From a checkpoint of a small mixture-of-experts model trained on Wikipedia.
Experts: 64 experts in each of 20 layers, 48 SwiGLU neurons an expert, 2 picks a token, a softmax router.
Training: 220M tokens, 3356 steps.
Below are experts of layer 15 (counted from 0) of a mixture-of-experts language model. Rows are named router (the router's row for the expert) and show model dimensions 0-255. Each number is 50 + 10 x the weight over its row's rms, rounded and kept within 0 to 99.
Before each expert's rows: "raises" lists some tokens whose logits its average output raises strongly, later layers aside. This comes from a sample of Wikipedia text that the model never trained on.

# expert 44
raises: "es", "e", "ee"
router:55 60 49 66 52 51 56 53 35 47 52 46 44 39 71 69 52 33 60 34 44 47 33 62 67 54 49 44 45 48 51 34 50 51 60 56 49 43 59 51 61 35 50 47 42 56 47 57 62 49 54 57 46 43 43 51 64 46 43 58 57 65 43 60 64 52 52 33 59 40 38 61 66 38 46 48 49 49 59 32 64 50 59 42 42 41 50 45 58 58 60 43 76 51 55 27 45 59 43 41 56 40 45 37 37 64 30 46 64 39 52 45 43 57 60 45 63 55 44 38 58 57 44 52 43 57 37 44 64 42 44 61 45 59 39 43 40 48 43 53 59 48 45 56 53 42 60 55 50 52 53 50 29 62 58 41 30 44 49 48 61 38 61 34 47 49 49 57 40 42 62 34 46 46 33 68 49 44 38 52 70 46 73 51 49 63 58 42 43 45 42 43 75 59 43 43 38 40 37 38 43 34 41 44 40 54 46 61 53 41 36 46 43 42 43 74 42 33 28 36 69 61 56 50 67 57 39 48 28 49 43 41 45 64 44 35 51 55 44 46 53 45 70 54 47 47 61 56 42 54 65 50 58 36 36 69

# expert 14
raises: "\n", " However", " The", " In"
router:59 51 48 64 50 53 55 49 41 57 51 34 42 40 56 57 40 42 46 56 38 52 50 45 74 57 61 47 50 48 43 48 60 50 55 68 46 48 67 50 44 46 58 64 32 44 46 68 60 40 67 52 46 60 55 63 62 49 42 58 42 63 49 61 58 48 59 53 55 39 65 61 63 60 46 66 55 36 64 42 61 57 48 43 46 54 48 56 53 62 51 49 64 57 53 50 59 51 46 39 52 54 39 52 27 57 35 44 60 49 56 52 53 60 39 36 42 64 42 54 50 62 53 55 40 58 39 61 43 40 43 62 44 62 27 38 38 40 53 57 55 47 54 42 47 56 40 47 50 47 40 69 48 60 19 51 38 41 36 44 41 41 63 47 51 65 43 55 49 46 48 31 33 63 41 54 68 49 42 63 65 48 65 59 42 64 55 37 48 25 64 33 54 56 53 48 43 41 43 51 46 37 51 44 45 45 60 54 38 52 33 29 49 60 45 53 39 37 47 45 51 48 76 53 56 67 43 47 41 56 62 42 42 40 51 36 57 42 51 45 43 38 62 70 77 48 60 52 39 74 74 46 66 52 36 57

# expert 23
raises: "ir", "ri", "or"
router:55 57 57 54 51 33 59 61 46 46 41 37 55 48 53 63 65 48 58 50 56 58 50 52 68 52 45 57 47 41 44 33 57 39 82 79 51 56 46 43 61 62 49 51 37 63 39 56 52 37 53 51 48 49 44 53 60 41 62 66 37 57 38 62 62 66 53 57 46 37 42 39 61 42 42 57 50 39 47 36 51 60 37 47 61 47 57 51 70 60 70 60 51 66 56 38 67 56 49 54 57 57 38 36 52 70 51 42 46 51 64 51 51 40 62 36 57 53 43 60 51 45 55 63 36 41 33 67 60 40 40 57 44 46 50 33 45 31 55 39 48 56 39 37 22 46 37 41 38 56 46 65 54 66 45 47 46 55 56 47 50 45 56 50 40 51 45 66 49 50 57 49 47 59 35 61 50 70 57 48 63 31 58 66 57 52 54 44 57 40 46 38 63 52 50 54 45 29 49 57 37 40 37 42 50 44 63 57 54 54 50 54 48 46 41 42 55 41 58 39 48 51 54 54 45 56 33 38 41 70 59 54 49 65 50 28 65 43 35 56 25 35 56 55 56 32 44 65 50 57 64 35 53 40 40 50

# expert 4
raises: "s", "n", "re", "na"
router:56 70 50 54 48 34 68 52 37 55 41 52 60 38 53 48 45 46 64 60 59 68 38 52 53 50 63 40 44 35 57 47 49 47 45 62 55 68 57 65 54 61 46 55 55 57 36 52 57 57 54 66 44 55 42 38 60 55 52 56 44 49 52 59 63 49 42 54 61 29 42 55 50 42 30 68 57 30 54 41 65 51 54 37 47 40 49 48 52 45 48 66 53 56 52 51 42 70 42 32 58 42 52 51 43 58 47 46 48 45 52 47 63 63 49 49 55 55 54 48 59 50 39 60 30 57 56 59 49 56 45 59 54 71 48 40 50 40 44 45 43 52 43 48 27 51 52 54 40 57 51 53 53 51 46 39 31 49 45 38 64 30 56 37 42 56 53 51 44 65 69 42 45 62 43 53 53 50 31 49 51 49 61 49 65 58 49 44 47 43 39 46 57 62 43 33 61 32 42 47 26 46 40 40 28 50 61 46 35 39 37 45 49 46 33 65 49 53 34 41 60 50 55 50 80 62 51 40 34 53 43 50 27 49 51 43 74 35 50 36 32 41 59 76 50 37 74 44 41 48 50 66 53 56 34 57

# expert 1
raises: "s", "n", "m", "t", "l"
router:69 37 58 65 38 49 60 57 41 59 72 61 47 36 53 47 55 56 47 36 58 62 47 44 48 49 39 54 50 53 42 37 58 47 65 62 58 45 62 47 52 57 49 55 33 37 40 63 60 56 70 50 35 43 50 56 52 38 50 68 44 67 57 70 48 55 52 44 51 46 63 59 55 60 31 49 32 39 84 39 70 57 44 55 51 36 57 53 52 58 56 73 69 56 63 40 46 55 41 56 60 55 42 60 43 56 54 40 46 51 66 60 47 49 52 49 39 56 62 39 75 48 50 48 48 61 48 40 46 37 41 50 45 52 32 30 37 50 56 59 59 28 45 38 38 44 49 32 45 40 47 71 48 54 47 51 39 66 39 38 41 54 54 38 46 51 50 43 30 44 55 38 45 45 34 55 58 52 33 60 54 46 52 71 36 71 54 38 58 37 61 51 55 48 48 49 41 32 46 46 37 44 33 46 42 42 62 34 49 33 44 40 54 48 50 56 48 54 49 63 54 58 57 59 61 54 48 46 40 58 44 45 35 59 47 47 69 39 40 43 49 50 56 69 59 47 51 48 49 55 57 47 53 36 32 35

# expert 22
raises: "ing", "ed", "s"
router:55 45 47 67 51 42 63 59 42 51 46 50 62 48 54 53 62 46 61 61 68 53 33 54 54 49 54 56 48 43 34 51 56 61 60 58 51 54 48 51 72 50 48 40 36 56 35 68 55 52 61 60 32 56 53 54 55 42 40 48 40 52 47 65 61 59 72 51 58 61 47 46 67 47 39 55 38 45 72 41 63 76 41 37 56 37 42 46 53 67 56 47 69 59 50 29 60 46 38 40 47 60 33 48 46 58 44 49 45 52 60 62 60 51 50 41 67 44 38 44 64 76 50 55 56 65 45 61 54 48 53 52 43 49 46 51 41 30 53 70 54 48 43 36 44 49 42 26 53 45 46 66 50 48 55 50 50 61 36 51 46 53 50 43 56 60 39 56 42 52 57 39 32 44 38 57 46 57 31 56 77 52 56 62 51 45 49 48 56 45 44 43 43 52 40 48 49 34 38 50 39 43 39 50 44 48 77 45 31 33 44 53 53 40 27 53 45 55 43 32 65 70 55 48 61 44 53 39 51 47 35 51 41 49 48 37 63 35 55 36 46 35 46 58 63 51 47 39 41 58 54 43 53 24 52 64

# expert 26
raises: "in", "or", "ine", "hi", "it", "al"
router:68 50 64 55 53 41 68 62 50 60 63 46 48 43 52 56 40 55 48 59 58 57 30 56 58 57 53 58 40 42 52 53 71 63 55 67 50 54 43 47 62 47 60 39 29 56 29 66 58 38 48 54 42 67 39 51 55 42 48 58 58 62 59 57 55 65 35 38 46 42 62 69 54 34 46 62 42 45 52 57 56 71 57 50 44 52 51 60 54 49 60 49 43 46 49 37 64 58 46 43 61 53 39 47 46 48 41 54 61 57 48 49 61 63 33 37 38 58 36 49 39 59 36 57 46 71 59 65 60 44 41 57 43 63 23 47 53 47 49 62 46 54 38 48 25 36 42 36 41 37 34 71 49 53 36 49 23 53 44 42 49 52 56 57 60 53 38 61 38 62 56 62 50 68 36 52 66 42 36 40 49 57 57 66 63 62 64 28 59 52 36 48 48 49 51 50 52 34 46 57 58 44 39 32 49 42 49 51 39 37 39 51 54 54 40 63 40 52 54 45 60 52 58 50 58 53 42 53 43 53 47 58 53 60 43 59 70 49 35 47 47 41 53 47 55 32 45 56 46 55 51 20 56 45 45 64

# expert 9
raises: "ra", "ri", "ar", "ent", "ay", "al"
router:67 51 57 52 40 47 60 50 40 43 47 44 34 48 58 40 65 48 52 46 69 66 31 51 60 35 49 65 45 33 57 56 61 60 45 56 50 45 58 70 65 50 71 49 45 61 50 53 55 45 49 48 38 49 46 46 54 53 42 61 42 67 41 51 52 69 57 54 40 38 63 35 51 51 46 52 53 40 69 51 64 61 36 42 58 42 48 52 61 59 48 56 53 64 61 42 56 50 55 55 61 53 60 24 29 61 24 54 50 50 59 51 49 69 55 42 39 68 72 50 63 44 44 71 58 51 47 48 58 34 38 75 40 58 38 44 44 36 62 52 43 59 52 46 39 38 55 39 47 43 50 45 52 60 42 43 47 47 45 49 53 48 58 46 51 38 43 62 43 48 65 43 52 56 54 65 56 19 42 47 49 37 58 50 47 50 52 41 57 43 50 31 40 61 44 55 48 35 46 44 32 46 50 42 47 71 60 49 27 58 44 34 57 40 39 59 42 48 47 46 46 58 60 62 60 57 40 51 50 46 59 53 35 43 41 33 65 53 48 38 40 40 70 48 67 35 59 44 34 43 47 32 50 51 43 68

# expert 36
raises: "n", "e", "ad"
router:56 57 56 62 45 47 73 58 48 56 41 36 40 43 43 60 43 45 73 49 59 54 60 56 65 60 40 42 55 37 47 45 47 68 47 58 50 53 71 49 62 43 42 66 37 52 35 55 63 31 62 47 45 62 50 44 58 49 47 46 38 45 45 62 73 56 57 53 53 32 52 44 55 49 49 59 49 36 56 26 67 55 43 55 31 53 68 62 63 45 54 52 65 68 53 14 60 54 41 43 56 53 54 50 29 50 37 43 43 29 56 70 49 56 42 48 35 66 53 38 52 56 44 48 51 55 51 53 49 35 39 60 52 56 52 59 30 47 60 41 55 41 35 46 43 53 55 32 36 53 31 60 61 56 52 42 35 50 59 36 42 46 42 45 51 37 43 55 46 58 46 47 37 37 39 45 64 43 43 65 58 54 68 55 46 54 56 40 56 38 40 40 49 59 42 36 55 41 34 48 51 36 53 39 47 50 56 57 34 57 33 52 57 48 38 58 40 42 46 36 50 57 58 55 59 70 49 38 40 59 51 65 39 35 46 52 73 42 37 50 47 48 47 60 52 51 53 44 45 50 64 44 42 49 30 63

# expert 33
raises: "ar", "u", "van"
router:71 68 60 42 60 48 70 54 48 46 58 51 45 40 56 59 62 43 43 51 64 56 41 69 51 48 47 63 53 42 55 55 64 57 65 55 59 40 74 46 60 53 40 57 38 53 52 62 57 42 57 69 54 59 55 35 72 23 37 56 40 55 49 61 59 56 58 51 50 47 73 56 48 23 47 65 42 36 58 44 52 57 38 40 29 39 60 59 62 62 51 65 70 51 56 59 63 54 42 45 41 50 38 45 47 56 47 36 57 53 79 59 50 56 69 45 49 57 53 45 59 57 43 53 47 51 60 50 62 40 40 72 24 53 31 50 44 54 62 61 62 45 39 41 43 43 57 59 39 47 45 61 50 51 47 45 53 56 43 42 39 51 49 40 52 53 16 61 40 45 44 37 38 51 40 70 55 52 41 58 52 46 50 47 50 61 65 44 44 41 46 51 54 46 46 38 42 45 47 53 35 46 40 46 45 53 53 62 47 52 50 42 54 38 41 59 48 41 47 52 58 58 47 49 59 58 36 43 40 60 54 68 48 46 40 54 64 35 40 60 51 45 53 63 48 41 69 70 38 50 72 42 46 47 48 56

# expert 62
raises: "W", "I", "T", "S", "R", "=="
router:42 59 49 67 48 42 40 74 43 50 46 46 45 27 47 48 50 35 65 53 58 59 48 48 50 54 61 58 53 45 42 44 50 57 56 67 52 67 54 55 49 63 57 69 22 52 43 60 57 50 52 55 48 64 49 56 58 54 34 54 35 51 47 56 65 63 66 48 63 48 58 56 49 36 34 65 34 59 59 58 54 44 45 43 39 55 55 49 40 53 58 55 57 57 53 32 53 69 50 38 52 45 51 43 50 49 51 47 60 57 70 60 49 52 44 35 44 44 58 46 58 56 48 47 54 50 63 64 56 41 54 60 51 55 43 30 26 39 59 72 51 50 37 46 54 40 62 45 47 60 44 60 42 56 45 52 34 60 45 48 36 39 57 31 50 37 50 55 42 75 38 43 39 56 57 53 50 41 36 64 57 46 65 62 54 52 67 44 66 47 48 43 57 49 65 56 39 52 47 51 29 51 37 20 35 45 64 48 52 49 33 44 44 39 55 67 28 32 59 35 59 67 65 40 64 56 48 42 36 63 63 60 44 52 49 54 55 44 42 48 34 44 49 47 57 40 64 53 44 40 56 48 63 45 29 44

# expert 8
raises: "tri", "s", "ta"
router:49 65 60 50 52 44 61 72 45 31 49 51 44 33 40 39 56 52 59 61 64 57 41 47 57 45 55 57 42 42 48 55 70 61 67 37 44 45 51 48 63 54 48 59 38 56 47 50 60 47 70 55 49 54 47 32 59 44 53 60 40 58 58 75 62 59 53 51 68 25 43 52 71 38 45 51 55 35 54 32 46 64 41 51 46 46 65 51 54 64 62 67 71 47 47 51 43 59 37 44 73 41 58 38 55 50 30 49 47 55 59 50 40 69 54 42 43 51 56 43 57 57 35 71 48 63 40 58 55 41 56 58 30 58 28 39 31 32 53 48 54 42 46 45 40 38 47 51 48 41 42 64 49 50 49 22 43 52 39 48 42 30 32 46 46 61 46 63 40 61 56 44 45 38 50 62 53 47 52 67 44 47 56 53 47 68 50 47 52 32 36 28 52 50 57 55 42 41 46 51 45 53 52 41 28 52 51 39 42 40 40 62 41 44 45 63 42 55 51 59 56 60 70 40 48 68 48 34 49 47 55 54 44 54 52 35 58 49 47 47 44 35 49 63 56 41 66 44 47 54 53 37 47 49 60 53

# expert 7
raises: "ung", "ack", "ade"
router:51 48 53 68 53 36 70 63 57 52 49 38 41 48 62 53 68 46 56 38 65 82 38 42 50 55 60 50 60 56 41 52 52 59 80 57 59 45 59 65 52 40 48 61 50 58 49 59 62 56 50 64 42 41 43 40 51 42 34 57 47 72 28 53 68 67 53 43 55 35 50 54 52 45 42 80 51 29 53 49 53 53 54 52 58 57 46 49 49 63 39 47 47 68 65 35 61 54 42 42 60 44 49 41 42 69 44 53 46 61 58 48 57 67 41 40 51 48 71 44 50 61 59 52 54 40 50 54 66 56 45 51 38 59 44 56 36 43 48 58 55 45 45 50 44 43 59 46 31 51 55 55 45 52 43 40 51 51 35 40 42 39 47 51 53 50 38 55 43 61 53 39 47 56 59 52 64 50 64 62 57 36 60 65 44 61 56 38 57 55 48 41 61 41 32 34 50 38 46 52 33 50 42 55 51 44 51 53 40 50 38 39 50 42 33 58 50 48 67 45 67 65 70 48 68 50 20 42 46 42 58 59 40 48 52 43 48 36 43 42 53 35 60 59 53 42 56 43 30 64 49 48 64 40 33 50

# expert 38
raises: "/", " ", " (", " |"
router:61 51 62 69 38 42 66 69 39 56 42 25 45 52 46 59 47 42 51 52 57 48 43 47 70 52 56 50 37 41 54 38 56 50 55 54 47 51 52 58 58 67 56 61 33 49 50 60 61 57 51 49 34 69 45 53 54 41 29 59 45 63 40 60 65 57 51 44 58 49 59 65 68 36 30 53 37 49 67 40 48 56 42 36 46 49 64 68 43 58 56 54 55 42 51 45 60 61 29 52 47 61 38 38 36 51 39 47 62 63 59 48 59 55 52 47 57 56 39 47 53 74 31 59 47 48 41 64 47 46 35 46 56 47 47 37 33 32 49 69 48 51 52 36 51 54 42 41 44 47 57 56 37 59 43 34 49 33 35 35 44 39 54 37 57 45 47 42 42 65 46 19 46 77 51 60 64 28 49 59 59 49 52 48 37 67 59 47 49 46 42 41 57 46 54 53 46 41 37 52 59 39 32 41 44 43 59 41 57 48 40 35 52 56 35 44 53 55 49 50 54 42 58 53 67 46 44 50 44 49 44 48 37 48 37 46 45 43 46 39 34 36 47 53 68 44 43 50 61 62 60 47 48 58 47 73